Experts of a small language model: 4 picks a token.
Below are experts of layer 9 (counted from 0) of a mixture-of-experts language model. Rows are named router (the router's row for the expert), up (a neuron's input weights, with its number) and show model dimensions 0-127. Each number is 128 + 24 x the weight over its row's rms, rounded and kept within 0 to 255. Numbers have three digits each.
Before each expert's rows: a language model's description of what the expert responds to. This comes from a sample of Wikipedia text that the model never trained on.

# expert 54
What it handles: Determiners before names
router:174132137147127138141085121129146128155133125105086102134115138141145087160147118110144086118105095120087110131157151128120122084093147132120154117105142111128138128128112143152088149166189104181150156119089120143155158091145105118145124142142112136160126139107107140164121119081141152094164150098088099094149162162152143125120121113094152155083113141112107132147152109108162126119134
up0:121083136134164107144094122121155111154149143111174136141132198102118106118112098154105145121115131124121119140162130141137085186165177143133153092100127151146129167170133128102108145099132161111121167165110144125087137112077091141124126104136117134126118128106120129096099140114161118137119138123132100133120171126104180159128130080143122130132139137119116163165156125154096115091168
up1:130139121148183117124112166122151149145131164112161102121123103104121087151101140141150147136122142098073106124116126148154128144083116121150127108110117156129122122087137119166090104138155124133119075134112113108157094132108154132106106093140138185163144107093107080129111092147145117176144168133161152117151153124133137100111098171157110171121118144118145117079135094140136180108135
up2:101095163149164135158113148161099139137100114121100133130117101154127156128116155117113147145128129156135157117181126143092150105169150114109115111128114117171150134113149121085141130094115129163090148100151148092193104138116113129145108121134140140140138158172163118115120100111106109110185140117147134132116144114164126150130121134136148117142119095156133152125170124103117165104132
up3:105148099171101111118143102121120160137152115094109088136082137139095162137089135115164113189126115143105115113122166121157117131125123130145118112131131146146129133142161122130168143160137152103138126113100118137165105123154103144101152115108108134117089116122171166156098112116164157121128129091143098151073114130072148146140126197124107108148105113123175122134146150096158142139134
up4:114131164121167153160136128140145159165144106144089130131103154165111092113125145150142136112093118119126098139134154114145147111136109098133106151134144105111188156107095107153109138132126166135111106152108120132159095124163080176154141119139172149115141149172112125159108130099093142101148141142095116134179122142104116154174109173117142129137133098121146150083060154130117146129141
up5:128088111127139102168097130112145119116162154132128150119081160147158122099120113117119107089134112125153111159090123130134103137113112137126118128083145115130125089157113080184133116153140088130097154102114124158153108096158116150125092140119138101130145129132113180140108139132144135104120080147107114134139110166127125178116117159120110134108149150153112139140187086112121122081161
up6:128131168093115104134113113114160096135115065127120086139108134169144106126143154170103110152123139118124121125138113088124084125097135150170082137150155120135138104096109157123103154145129148102135144138150158137136136121159132110112130094090135149160139100109123106142185128147109159134097112096184116161114147165133124096131087157165123070086134156138104094125163125114141144155096
up7:116113118147151163114130101132132115117131129168108149147149114102123156110133102086141121147077172176105121137138161187105119130120133133115131146170128111103158125140105140120119139131108115097152142160114085120105102157161118108143191117152127132117109190155138144143164094133115146105162107116130112130099157135169121117125157152143144100161137089116134140156116091142180112107087
up8:105107133101091088155118139159099145142147140089140148106098149124146103092093135124109088167185111126158115152123095139132138117155150109102080100140154129091156121117136138112148150140119112147148111144118101095136126131100123122116163134129148125109094140124126119145127163127139129123109132117110131132100130129113133125198104087125120128127106141161090140110111180144123125179101
up9:113111153137135100096169106140159168132151122156153144140120140155120092158124153152102143165098119164135150179145172165138106130158138140108183149152124131136135098172137089168093122121125159164135129097156102168129163140077133109139121098094108123175130128117118122086139111113122113159142116090126132119118151130103120138144146134140105090141116133085131119153120142130118130115124
up10:156146122136130135084115137167127163130141170098139138149131125149189181107112123110145111178146093136122105111182113137120132122116162114149123124160161133152106146126111137128147166144182165132122124105178126201112132183101118130113112097152099119175103126131101103092117118135102127095125110130096128136148118123127160082154146155144138167136108129152118106163143108121126110124105
up11:089111125167097134121106133150126163083155122149129133129116151125148143140131141122068154151121111109139197107088150119128150108084116105152115123148148122111139157118134164130129091146159124148154132183112168155116117113108153129099113156124146102104072126173089081138127112135118170105159115185173133148132117137113120134147129110139128116121131087137130127100152133138062135114155
up12:159151150135093138153120131120088122167142124114112140116113111138100130142156175121167111116130131085100132113086124136161126094112104089123137081154085081108110136132107149132115105135119106145154141095090086127158155127147132161132110142110127174121094159107095150141119116126172149108170158099108128084133156147120162151103096107127094123145137154136121179142117156103074105142151
up13:106115126169127133133106142104120112115094104140165130132167136122124119131145143141133137152171106127090122090107158098100155128102121167119108107122134091129130081071127108180148125106125102137115132141113152121165141151138078123152149115155146128112117163092129135109148097135083117141144136153158138156150118122108140083127148124116122131120179109148165114130133125157101111126148
up14:120155175093140129125127106125169114131101119140117144134167146132175104131105121146131146104144079146093123124103124137118170114135126119108084148120182119113122122140105123119150157094177108117116110159149154133135147119137116112107115096126144153139088155096149179118156136101086149084097145126179102108097124123135137124129091127170118171132159092167122124166134158127125133107113
up15:117085117148134142128129180118111161114136121121136133089136145085193119113165147139098120106129129140131167128115169129089140113125143139116119105125168143142119154126099131104108160086162088161099099139116146159090099114111170103127120146122128162132155132108119140156146148133141142124088136151168111126119111131175115141154084128152100121122125140119085103124122138100134141138107
up16:125104172078167113142123125120134143129112111105103130138136094101123147144112112163104104098140134193135103168136104120083178146105122143132131108134148126098070118131161112123117140116150116143088185128092139138134092118184136125149139131113153162118134129119151133174115146162144147131142084162119148187103152094161103127147085103142111096118117117126133170101164128115140155151122
up17:104146151134102075123118106130153133085144103089175127086172126116144118131105103144124099146127155089078089130124161170131156110123118154167102123177125129156137124175138108133094110125121127108144129166149144112093123170104144129127132117108133111104102129179072100173126155114053098113190124119133126089155131115130131117119148121138128111151100115134081136118092132157169061129116
up18:104075134154142149137132071095113143163148139137129118128122112148135146129146153164130117095119118131130117136140150140142114098163118176099122110145143139105133140094145104182104123123126142156126116124133138098137125128144165197100134167133114180164109125171128128108128084121142131118093116098118100157122103131091136115114117124095096136132110108140115133120102134152109137097168
up19:104145121163149111105067140140100160138090169125146142129132117138159155112139113107109123123109107142117176131140123131121107104142142179175133110128141165103141143162082155126168171138141144137173128070130157087121128097170134097144102125157154116164081135103102135136114119125138140151123136144149131163120138104166128130145164103131140108073048120124155141118158134151120101124090
up20:131124095112157119074075149132114138122101143119113088134146145109132148114124133122128154122101117135147092144125141113140116172101102095098120149131148139104151132080099105103120177117122102108120128137109107121116133098124085092145129128125147150138133134101122125113065108149092129097121165154114119132131107143108093162089172089132135137152095123122112128143139188100139153165141
up21:123130121145090151091070123120136153132165105127199082111101156139159093138169138117158118124147120127109102116130140103118100099100130118105154089090125148104127077109146183117095065144150111096156103108079109126122136094154147128111111155163115080117118157166094136135161113149149116149164112135137112131124112110107143116119139117137171123108135117090113107102099192088168108118101
up22:137135121121164124168118113181170137114093106095099155141087087130144145125122053124119141134118136120148139107148166133113162164128121136127084125145073117169113127083149151140144125116148146109140117096095183120116079139098097130142121124097102151083135108113134175111112100102163169102081138165125086105110147108083100141132156160138120154148123108124149108139131130079112118111155
up23:148100168173149107061111132153099121157116141103164146133091174065161111135106117142123116138104137138075131152104142103121165070110092110163130108148137151155157082121091118125127126109085138201118138149105119092153115139140139161109111134119142144132119127158141139145142155163162086129103126112127091154118114156094195133134139112177092120134138123103131125114117147144120119110163
up24:126101142109130082153068124101110115165131130146163106105140140139134163133106149080122084140112089101125153119140179143126113090124123094155137114124140111124118164137081133104121158127128105158104093140053126099115132132121157135148136132156108152098126108143144156146110180093131145114160095104151129143125105095158118127117116098103113153140152134137128159182138093163135141114099
up25:142063128149087132092151163090132096094182116096163121115125090150150160153159123119125146167150097107134098164105171122143127110111111118135157127161135129104147135118117150104108128125110134125130149089095118097121114180181173136133095111111106164144138103103115105146150118092116119164151148119122166108153123158187103131161117127142142145117125125147154097142181126119161140133148
up26:130130105164169110129127168162109101118146127157074146139136153114137047160106091100120066061131139105158102156157141122121135084152123131123121136116127142150131144135114103132129118120120129121129131172087111125147103157097119136131159084169080122133147118100156129127101111089127112132139149119143087150166123129103120114138113150115188119151107130132141151137118119114132082164174
up27:183142142117107139166109113109144131136148136128120117117168130114126101163098102112145149151149120110142130143131131134128122087134095078152186111139141124171136112157096123101127139098116095142123160120128119102129112149131076158159127130140114116160116125098102139163100132121168093113122158109119110137130153140142152122174109162124073157114084116124092147111146133119121076108097
up28:105165149127137153143106112160082134108132083137101132130138138128148122106145157156106115121121164120122092106091110100124140129139099152105090132105135120100170127093140145114109152116144118164122109110127160130132120122138102104141133175098167158107100136127145125144099115106158145128082146150152095094127146147128114101112130113122105121135177096146137148089165150112101137093146
up29:122104124100124132155162111139122144154115090141133126130128122142105149135124179119142142101126095148143182171143147104140119134156110118164182108142119100132115138138156099106100136187134133103150140138084119140122142133137131139115126137142120134142116105140128160101150168118137120170179169124117155128094105147173189131152103144132131092138141148137143147145155132139127136082163
up30:130105144124136096129135113186152128161146166120108093099110128168127135147156136101135139114137125153137148168121149095097128138067109142087166146165078141148133111118145105127098130144111072143114122152110125115155153126148118129121108119067134071153131139143167107151112114104137151138118146091100108153109162114154146131164129136144134118145143110150139142126092126094106107177160
up31:194089109098128158121128114084076133124085116128155133129162120152163120142081118125122135146173160126119149114127161120175127076082097126141163136099100123146134112149120142167086152123125113128116120082137132117145141137136162112132117093134165115082137129090130180148092086119140127109165164096133165144099143115137126117126068141109124148113106172087147168144103153148111132117106
up32:119158109096097119168122146128140113162098126139128103171122154148130131113098134105143128142125137155155105150118147112137154127104141142123108135098126138094099106100120137107119134154161133144111165117146145099107154105176079143145107101089117159134143144102141111149119094126123130080144089151118140081152115118106113055131090181067120117064096120110142149078122145140125095116116
up33:153116117120169116123157129162112083130129138131145111157085114110137092136100096075092146158128099134132075093166156134121138116093132094136140117094121154093112110140093111155130068135134140088144181129126132126149164141140127123137107152051130106105114154164133130134164165119138104159130162128086127108093149132107138110126122108141118122141107108150153112129153115090138146169161
up34:173117114139080152116130102117117138096119155101129118115127107100140090096122096145117125140115146113118134127184157155193151122083145117108156156099154122155097151144122118093141126136106139104094145090177109144108114101100134135110124122132135123129138141129141083156139090130108139132153151102154125108119135128150177145145138128107107122134139124170123096118129101142096111133107
up35:157072122135086149118098144109056160137088134128134104096095130160142177109141127137107133086085118142115104119074130128103149127143124143125151139142137112162113154139132103097137120134119116136089129122148161160133141116167139130138140160127121069079166077135125099137132149134169143101121138152117110132131108153178112138131089122073119153140099122147111153122112185177135140140147
up36:114150172139127118133120145187141155118123132142106111102133157125130065144145129142112102139135125158130093110120165155122137124130117097110178105115146114142112110086163138143150103131098139135094135137130151142138101130096153125135106135156183160080147147120133145144179100111110124080136159134122154080115117159127125155137099152106134142135162083091098110119110099121122108104142
up37:109146134107148127162125138091112124122108132126108140159158095140092131140161103097164112160113113139117122107093149104177124098081169147117123108068122119111109089116146130139109128141099133159147109133136144147099160146167111120123153125146073144113135160130125158141117136083132151138133143136140100127129138128163121086165096101156182119112139081118134137089160116128128168119098
up38:178121137139161121152095144147151104105133148096110118120115135136119063109105116114114123103135151147117102169097126127125067097114097128147189133124148112118144148111093138109160122146137087136143131095113145123152159146114141119129106094128125122156178146140145124132108159100081136133111138098113126142105072129134102137107119105122107121117098175114107151146132164154164143164125
up39:128164140148152120101152135138153141129104125134126126162079156146173075144127093116136119150085145132150146177163161097124111139126096110129099143132132153078095168116126104151119162176124130104167134110104147155115166140114138126168137114146153145157110104108145120078114165082131096129102115125154102092081115106144056114141117114124160147118134133151133077132131075130135145122114
up40:136108135132173139095145132107174134150136133145152143154163142134161145099149130091110167133113153136100111127162119154143144098120118113112130083127153145152104164131121135148123073095166122155148125144151112174146175084105152141115123131147157113103175128107076142131127140105124135114144114161127145132104120115151164137143104130108177169129130133134126152148132064095147149138100
up41:144147127112135158122094113156116146140147131149140186165116119120147097144122100117120122136132164139128094140186144103131121100108093146099132169131133139105111168138095116112129092110124119168166108146132130119136166125175101148132156125101082078164166127165127140155164089138161128104115104101123155131127140118174110144133144089080122099127102111158124102127168114105117113140147
up42:129112134117175071158147143073091119164138184118159095098140126144139078158154150134157156143164126109120112174151149124126164079172124167142143157207140174136131132081157119123109112079121087158125106141111142120102131143135098099138118117132087149097101101112140130115156136129107081125107157126114138111112129151147103125145082131144139164094148126106116123121131160112116136150156
up43:121154113137151149105101126088130100139118142091140166158126160131141139131176118136137115139123107099118147159131109148125118131093100141169142131135099138140129160082113139101151121081120135112113142134074147128147116171112122121124136149139177134090151102105133101126139098131130148087082131076133100118093106103097195163166101115142157144095107188107157121143152153118132102131108
up44:130142115112104132134120133110140089158122113152115124142142165086141165115120122105128130103110126104140140137101135104086125134139149103146124114130131118159091104146103146147161160104158127167152124145154171122185113100109124147144144129086102139110146105124078149154138158124149164090106116109100089147124127146126134163144067114121128143149123135143115142138103124125148156108122
up45:121099132162140116147148175102137116115122117178123107137110145117145139101096071095092142100112190142164155149126168133178155132157134114120110118090124154110142102092108127113153112124114080128119097120145086131156124150133149147130164091155113133126140079119095131132123146113125143152110142149126100094117141130118129140134104139139100074096153147135131130093152120158169088127181
up46:091075113120107117114144155104146143087096130083103122094154127162115131156160113097140177137134108114115126114154101101122118109114131148110092165131095106136159171132121170153146134109103121163153141154065183109090132167120140109149142077135108159124119154113154129136161103105127132175183134085134132150164187159143136140147109140154139124143085122136170152156161127166133150137113
up47:096200125180136105108144121116162113130181128098129138143125141119155130160083163154141138110117141121115122163108158110163111150154146134144130076092155145093127119183093132097108095092114103143146126105124111115077148158129150135156126098094126103124133146126104144114132129112105148155110088149105127132156152182181133124124130120115125114117127156116112119125119103174133128170108
up48:174139154159111118130181133150105101152110105108100089108100129134117106176132119095186149138126146135122131096060120128177161099120142155144159140121120123100116146102093121158121154146118117104081135105134161142133135104100115163120174139122144158129107081132074143112151134158120119162147158156090115113144116116087088120115138168122116118143115089093169125116155130123127128098135
up49:144111170113104176134119119122144153111163146156164137093161136149132135152094120122113136128141124157104135134155123091157143097140129116165133128087142114158091127148115181157107131118114141162126094188136187122138145117134133112130137149114103136120130151156141123143191135122120086130086166159146097125124117159140168111143094161082123144068064086160046143136124087123070160100105
up50:105101148112120108134097157136133150145095104132119140150127143151118111125158105083159143125130092131143146101118132133127114131169118114148102140123133170128119131106107128138155165102163118088141105139111119091129149153144117111103133145100109161079151144140199125123093111122135081116120108121160152111150129145104144131138167118129139112123144033122085119082102129173114127127099
up51:134133099107121110095097136138170119107139091097108097130133141155171144159125141090111122124152127091142140139177135126103114125080097118168149114130156176159128103112113126142158128128139128139141101131114145140149132124091122119121145131121092126126129100149115126156151115137157155110138137100144146128094116131163098157130154104081164111084134141123105146117141109137085130116149
up52:100152137116155137142118070180187126144115123135090171145128108098121112081094142109114140091151111115103120142134112093122115109135114133112079126100119162139122108138171133141140119117146179122109158139160128100149163117160140156098117123153114118108135157114107095137131138182136138106121188096104112168113081117102109125120138096116128141143115130127148134127152154155114142115135
up53:147117139154104137090135151163122136123152129142126108118123153098119116151132144125114115147142107120106111118148170121118125114095117137158113143109097076145117157161100165160078133086147141124093130095144155147167108106109150133099121142116179123108122118126124109124105123142156194096136118118185109097109146147142119153129133073120102157149111150164129122171077189134110123151132
up54:092193113093125124145124081119125111104120128176170067086111134080157141127163132131126092157108114099119134135075095095164113137136108140148120167155141147117135110153121165118147110090110119157144133134161118112152119106136126095144153133137155114114125117126141138153116156081085174119164140085113138145136143102098150162179138154153165130167130127098118148120108105132124137129136
up55:150100152064121120163150146122187164085157138114129127105135099099109126149148143111167107173085137135150129148127138105132109112111128129123123125114137144130104128099128160156146109114127163128100115125113134107147122126150190125111164128138156142078108122146148141106143145089130136151136120192122107143155083108105162117138109154147124135102127111140138140077113099185140156122152
up56:145156103121161112141158133146113097122104143121113140148108166107128159124163158121152174094144109095167155158096112137107126150143123135117114094130100169113106109130116119131148146156123127152134200131110115125118116152139157139162112117096135124111094116124093177117155103098123155114146162141155165147124136158126108117100096117163141132110113141116150154115125137154156164114103
up57:107138108154131107127128116129135110143088078129145134174146103164117116122110131082131111143127115110122068124156131118120106119138132143160160141104159124129151122140130129103106114144092114119101147145203113131165131071118140109106141099082131100143112151159079105129165129123125137099111093171102138135137091060122134138143155148150132149104153158143188109146095117087114102130126
up58:135106152166123126174112132149171119148105129141123130144056155131145091121100120071158105120135123107147124146168105145136142155129123139111122121145186130133119131126143160106152140136132143114148137122133111117101141132170139166148152123135122105112149122153126117124134147076172198135117159099127137088125076111150156168115113125147119112095115158183142138125116128098174112142084
up59:076131102146108094087142161141133127097126125132167198127144129134099137144153109099137183162116115127096174149164142090132138135112126147126117126139148156092163092126130099154117152090125147147116188145084116112110147154086086112178141142135151137166132073115122106113150124139121142140147129109121136136115145156149136112118164121160140117115097102121126092097114151122172129121195
up60:131134139125160113157090163101170119119144120157136126121114144112135117097139135137124113071136116102116055123097138127111159146125092125156180115141134125137107120116117135164118122134147210136108123102126137122141080169168112180133091177129119163109137129117132127092141174119172108085155151132119153158133113105140106117143128145126137107180133097134092163104127142189093082116155
up61:147093114088141143134087105145124126088139166112148142129105137159134163117124090148120092118083134149117134159122093096121139143095135156094153126117145124100169138120135134112116157142104081160163115136136146107083117159133121112150120114132150059157146089101128151146124137142091121105116125148110093151112157171090177149131106086145087116150116116147121124113178148194138178162164
up62:170075109107134126161124141176102083140112145109135151153091096118115158193153118109096110107137147125138130139128148104162130114126169095103147134154115155159088137141121110150114143102144086098098147112114131132138116120142096161106127130122101149126173091125117146116148132098135088109151108068077125140147187162083162143087112122154140087123118154129138135098113121170151124142130
up63:075096102124106104098142137134127128156143139144132116109086159152157170133138161094135160133140095139099112151128134139129155106156129116175136148152130132113128076125155128148103153110147102129131143137116118147137129141123156129147122097181109147135102078126103124135085107128123100120142149165079106091100147207139148106096113131158109163150152162138129137124150123150143171145146
up64:107133142123129128144128117127084153127152148094121107146158132159126145166119117122181161156171120122095130115158112155156084120121140091121188151153125140168113151145130135139137118139133156132104066159113151121078104155129113127084087137157097113109122122120125143107116112115097201148138115153164133126141112155151125146139082148124142149130147151109128107158154137135134137121081
up65:199163123149098088156120134178095108151142162122122164131167124142126116105137145134122123139112138079122088118119111139133115145142144091116136145082122148164153123085124109154143134137134131143153117096130132105122134142118123076143130153109144128114136146136188159121154127169115173158127106134143140155154127122087127134113096105091113170146118100164132116122110085090129146150076
up66:178140126136100169114139123123149143089131051101123105125145101148125096116127110142122119118116208143147114150167160163148126124131168141138104103141161164075119149131132103138089144122149137089148143154148129155118147122132088109096129148149137130084117112123148104142133181081133088092094088140127109150135142135149132145150123147082148139171118059144144120138154165150156124117136
up67:132155098090105178174130107122124168153126158114111096128104104121158157115137155114106108125091105148158109108128086117113149146172104147110119087119118117100109093139127117121154144182169154142145085110121175150149113138164124148137077081069133121102121083153135089095153147110119146146095127128095128136158118141120146159132126105094142133113155110184145100096140129136137094164145
up68:147074149126165090105165117102115092111143170164123117131126117133138129120108117105134135161091094086128081163142128131145134104110097158132113143123116148138149129134138157161117141126122092090167099110136135122158144100138133158103071136168074075119128104115140134143152143120119146131107144108151141146139172123128069120092141109142169137124074124122123108127132091128145160111144
up69:150142153129129087161136149121110091136132128095149112097098118114168114125132137107130144118145145086140104106118114151105158065108146137096108118120135118163157161131094136145131168159102095146109144110150123172180160139125101122190107115118157116081160124148099104119173078143170129130146112124109151152146091120122134121096135155127137143126128096145139153135098118153170113085098
up70:137142120119119125102161130149122142115122140137133105144135145145139115118115104101108074113120152156085159121170132115135139070084134114144153100138155137092151149122139133117110121124109155142124165130130188112170135102114136066115123093131117116151138105126102109132167140133130112177126115096127123128085179138158106108129095128122136101124159140126146121100139097146146141107169
up71:093119162099143138136166121153113139144150119130124135120160130139140142136151133127119125170129101165138092181127116091112131127120151138112123129086126120117139082135121169137101114121074072101133103133183105161153150110145138162145145126156154180155111104107146126166143122130142144133124108162131107139124165130151120122104181154105132135107127107098107133124113163104151143116133
up72:185091114155113141146121099155103104093117143119125145123121135149165140136122129122156137159156101103142116138126105159127111156132116128118137126139141115136127165182092165093146136160107184119119129123164141138132122136147143111137139117131141115098129165173165100121126118140143078111160151095161112080111121082146142139120126105088112174162092125137142111150126142162122152148099
up73:096112116120129117100153161095136101125143164127149119139112107132134140160095094111182161151123155126114122121142116170185109096137128125110122146109150165109102162141113091125163111100119133129183091137129160140136114116177118145104145107166104113145138131151131121098107121142170119098130138093108110140147141081117141095061144185099098161125118095098100163154126117112110115146133
up74:122144093132125141162151161136163087133166108131113170144148115096164126139128157151132123144113138135149117096144112159131139114121150131125086100120137131124121136139130095107084079118097125126164140118143111090146133079128161149124117120144129157122144103145090135157135138140158104151137136132099155095137123095121108166123104091149169125116136131174158100157111133131121051141106
up75:115156148139155077093175159128138138119132116074185168131136126142076145148108109146144089117136129099106107136131108137155096124128147095114123099129150147139129121128090133117130165092078087114132120118144097120163168142145111172106112155078163121112139149115147161162139108139157122131171123159120140148110109117128144145110144156116103089106125122124126114114137149120122117126188
up76:123159190148154095169121139136190095145140153111129112148132168159155121122120141127110124097102160101126131121128113148089170125151135137133153134090127084195104128143125148132157135091159122130131144133106148109137125135125137139140162132084107144143114110125132160118128095082113127166132127133104166109103130130168112129115092099172112162101144130074110143160137125137138104131134
up77:133142135140080118119183173160136131127112130128161133125104144141132151133118188101132124131162136102172118104118105136147049173148166156136139167148141098073135130096142126082118140117136115102139151135088143117118189152133139123128101104135114121149130087113123130159151151111154153159125130078074142122112112169128101092093155143156186141150122177095132160115154116122085127107142
up78:136134099122145126106089124121095141129136148163131118117118159120145077076090115114165141119174121128112148124128155192110152139112128112118075123130156125096121178147117129138141128121121160175154206105113150108123164135151132161135165072135114102166142140117097097137088135131145118182112142137126128152137100099111147112113129140138105123127137123086166124123130104092110100145140
up79:166150166176187153125116109110124136099145138176160097124119086114169145136202116120115123129121114146164149206121114130110146129093123133125073121145121114165115119111121131139126161144148098124153122124133131160113142126144166111155165118088095141116074107136091110124147121117109154126145104141098145130114129172101130105142143114138134109092090096178133076130107125103120126135133
up80:124140153118133125106133140142171114088148141136130091122099104139162122129131108108168162163178132101083094128163150133127089133102122132148131098122118186156114130104119123126077127105109121120151149167170145159162149140119151161124099121108161140108133129155128105127174099128124122136146136124129088099130172135123098091132128145123158146115108114164169121113147118045123105134095
up81:130108109080085153113119118106150152072116124106106131134153114093099167136116130144103103106150139126112155182128082104136065098108134150139153119128114162101119112114133152107145114134111132112146123152133154102113115092127093157166113146123147084133121147128140130156065105167141175116108134162130128102104152120158111126118144135117149105069119128131127138138126141149139118101117
up82:109111104164148124155094131094120112120132072148145150110128134074113074147142106118097084149160133150118109108154145131162138125119120143156074132120171106109109132104113133131127114139174155099128145147173135135129112113152142092129104104133110090158149114147121116131144122094177108096105158083122141147110148125175176157143107151144147127103138131070114132122114113108136098111140
up83:065097142143154107128131115131134100127099096118130130146127142122104150081160142112091126158129084132131104112180113151125145157125125116152113133132105165135143136144152159132054133150126113125167133138126076166104102131079109143125120114100088165124137140133090107151138155083155116120120123097075158121160164118129126164150132127124099127129078090112126163102153155121132111137162
up84:126168168106105115089122120142137124121154127103116155118130153126131167141122138137148121138164137153115101102158160077128083097119146091164125129073137110124147158136148121113129135138140153144153102121134134146091182109134134156124139110176108116142130144155097128144096122135160134169104172101120135092132131149123169134172160150107109138163116130110125129109162162150115110134098
up85:146108166104094161157118126129166150123104129131099093126113162115154123140127103125177173103154156095142163101148121137156088125116123147127122136100143119136154126117144162138108141125133114144120155159128174118177114139157120134141115138107156085087151134074138150161123131077146124126137098086157139082119150178112059166077152093189108111122111117101129161158170108145151108107096
up86:144139178156127139145112122112155133142138114131101142084125147125129131163120101148099129131067136155152136129114134130125168144076149158118148098137127147103149189105133120161109150125150155164166104125139121097133119091108094112110118129149097114129131133081145119147181098133145125077159142135131092148114124121143145111124095144149125124139138126080124169149148163135152101159128
up87:175115198144133146156167128148152167141155138128120087042116107178141100156107141135135089104114157116114121132120098131086053147098114095133098175086130109124112164115128087143111103130123168138167114152179112109120115134143131108115103118144133099129101094099126135168145116084113129124166110161095144082125150110103138124133122174135106116138116121117161152114128129146135130148151
up88:148125113139151098114123115122104128144124144101143184139128150104170122146114113057120104137132133148140086118133120129125095093132122139145139122087140135118108114116103124108128106103158110134126139106137094141161117138057136136110083127119072103123123168154149134098147080102092196125133120146113099103150169110145136133165117140166114121135185103158139174138155145132121137114124
up89:138118099140135107122123139144131148161142126146139122141101110118142116138132156119132124087132133127124134142184101140077130101142126122163162113133145103148126155147143088084115118148100109095112152122096125136128165179122124133157166082132069124146100137106131156129119132126127173131176171094105132109131211146161107091141118116135131096103092132102124124094146126110133141133107
up90:167104106109130114153121150115125129139116092161101079119111153087150095162150112134167090115091142119138122131141158168102088115093147078118136158115118117141151143139131115104091163183157152115153119135096130153164149110102124129114111104156142078165158111123070137138144068111169121130146122123107133087121122121072140168067160108165137103162109155102128093160098125111107158170118
up91:124137137157132154131104112139149136154149125142122156156141160120103106135151107111123097143135120142118136095151101098131170139120118082091124124117158143173139183137109157115120132140095153133149155086127117156126099169090143142141141103137127128099170126166119146145159139147117103143125157138126123111092102096109116134125179150159115162141123109151125139100137127116128136080104
up92:144103154117118162125110096084121131125127152162136141129102148111153076113110145148089172065135082102130122111126104124155134135153108169084140104126113107128122131142108133152150137137129106164161147127147125103131113175126158136126136095126141097149113126159122147150174094152139126137075087145130132110163096094144145138085168162129156116137150137162092128135133123102131131093121
up93:161130109123149114177140115136166174116153110110112124109167127089121096124162157148167158159153134133102100130143093111159150169141134121143134108125105168128162143129108149093160109154158107076155119147119114153129135112151105128149105145114152112097121134139098142142141125117123074151127088067147117153176116079158125138145119153140161159080174133121134123107122127112077105119145
up94:096182120119164127128106106144181116156157170151139125153160149122122129136129104078133126160216112145116121149120133115152118144095157084129127136136078087113101108161126124121127132116134139136139148156106133144086131107130118106145187132131105109111155160142110131138114136100109124123147110144151136116182117130165127138176145117119142130099130097119133109122157091115152135121136
up95:093117151140120153123086116116146123117127129137158137159131125153100128148128120130114131104137137147164170127126170126084124150119112115142119123175148139144114148081113126116088155150167165109127102122112149082121142135124131107118149166166137120152176135128130137127129132123073076126148163100142134126153108142161161112163150121153100127073147112123120074104149152145073126141149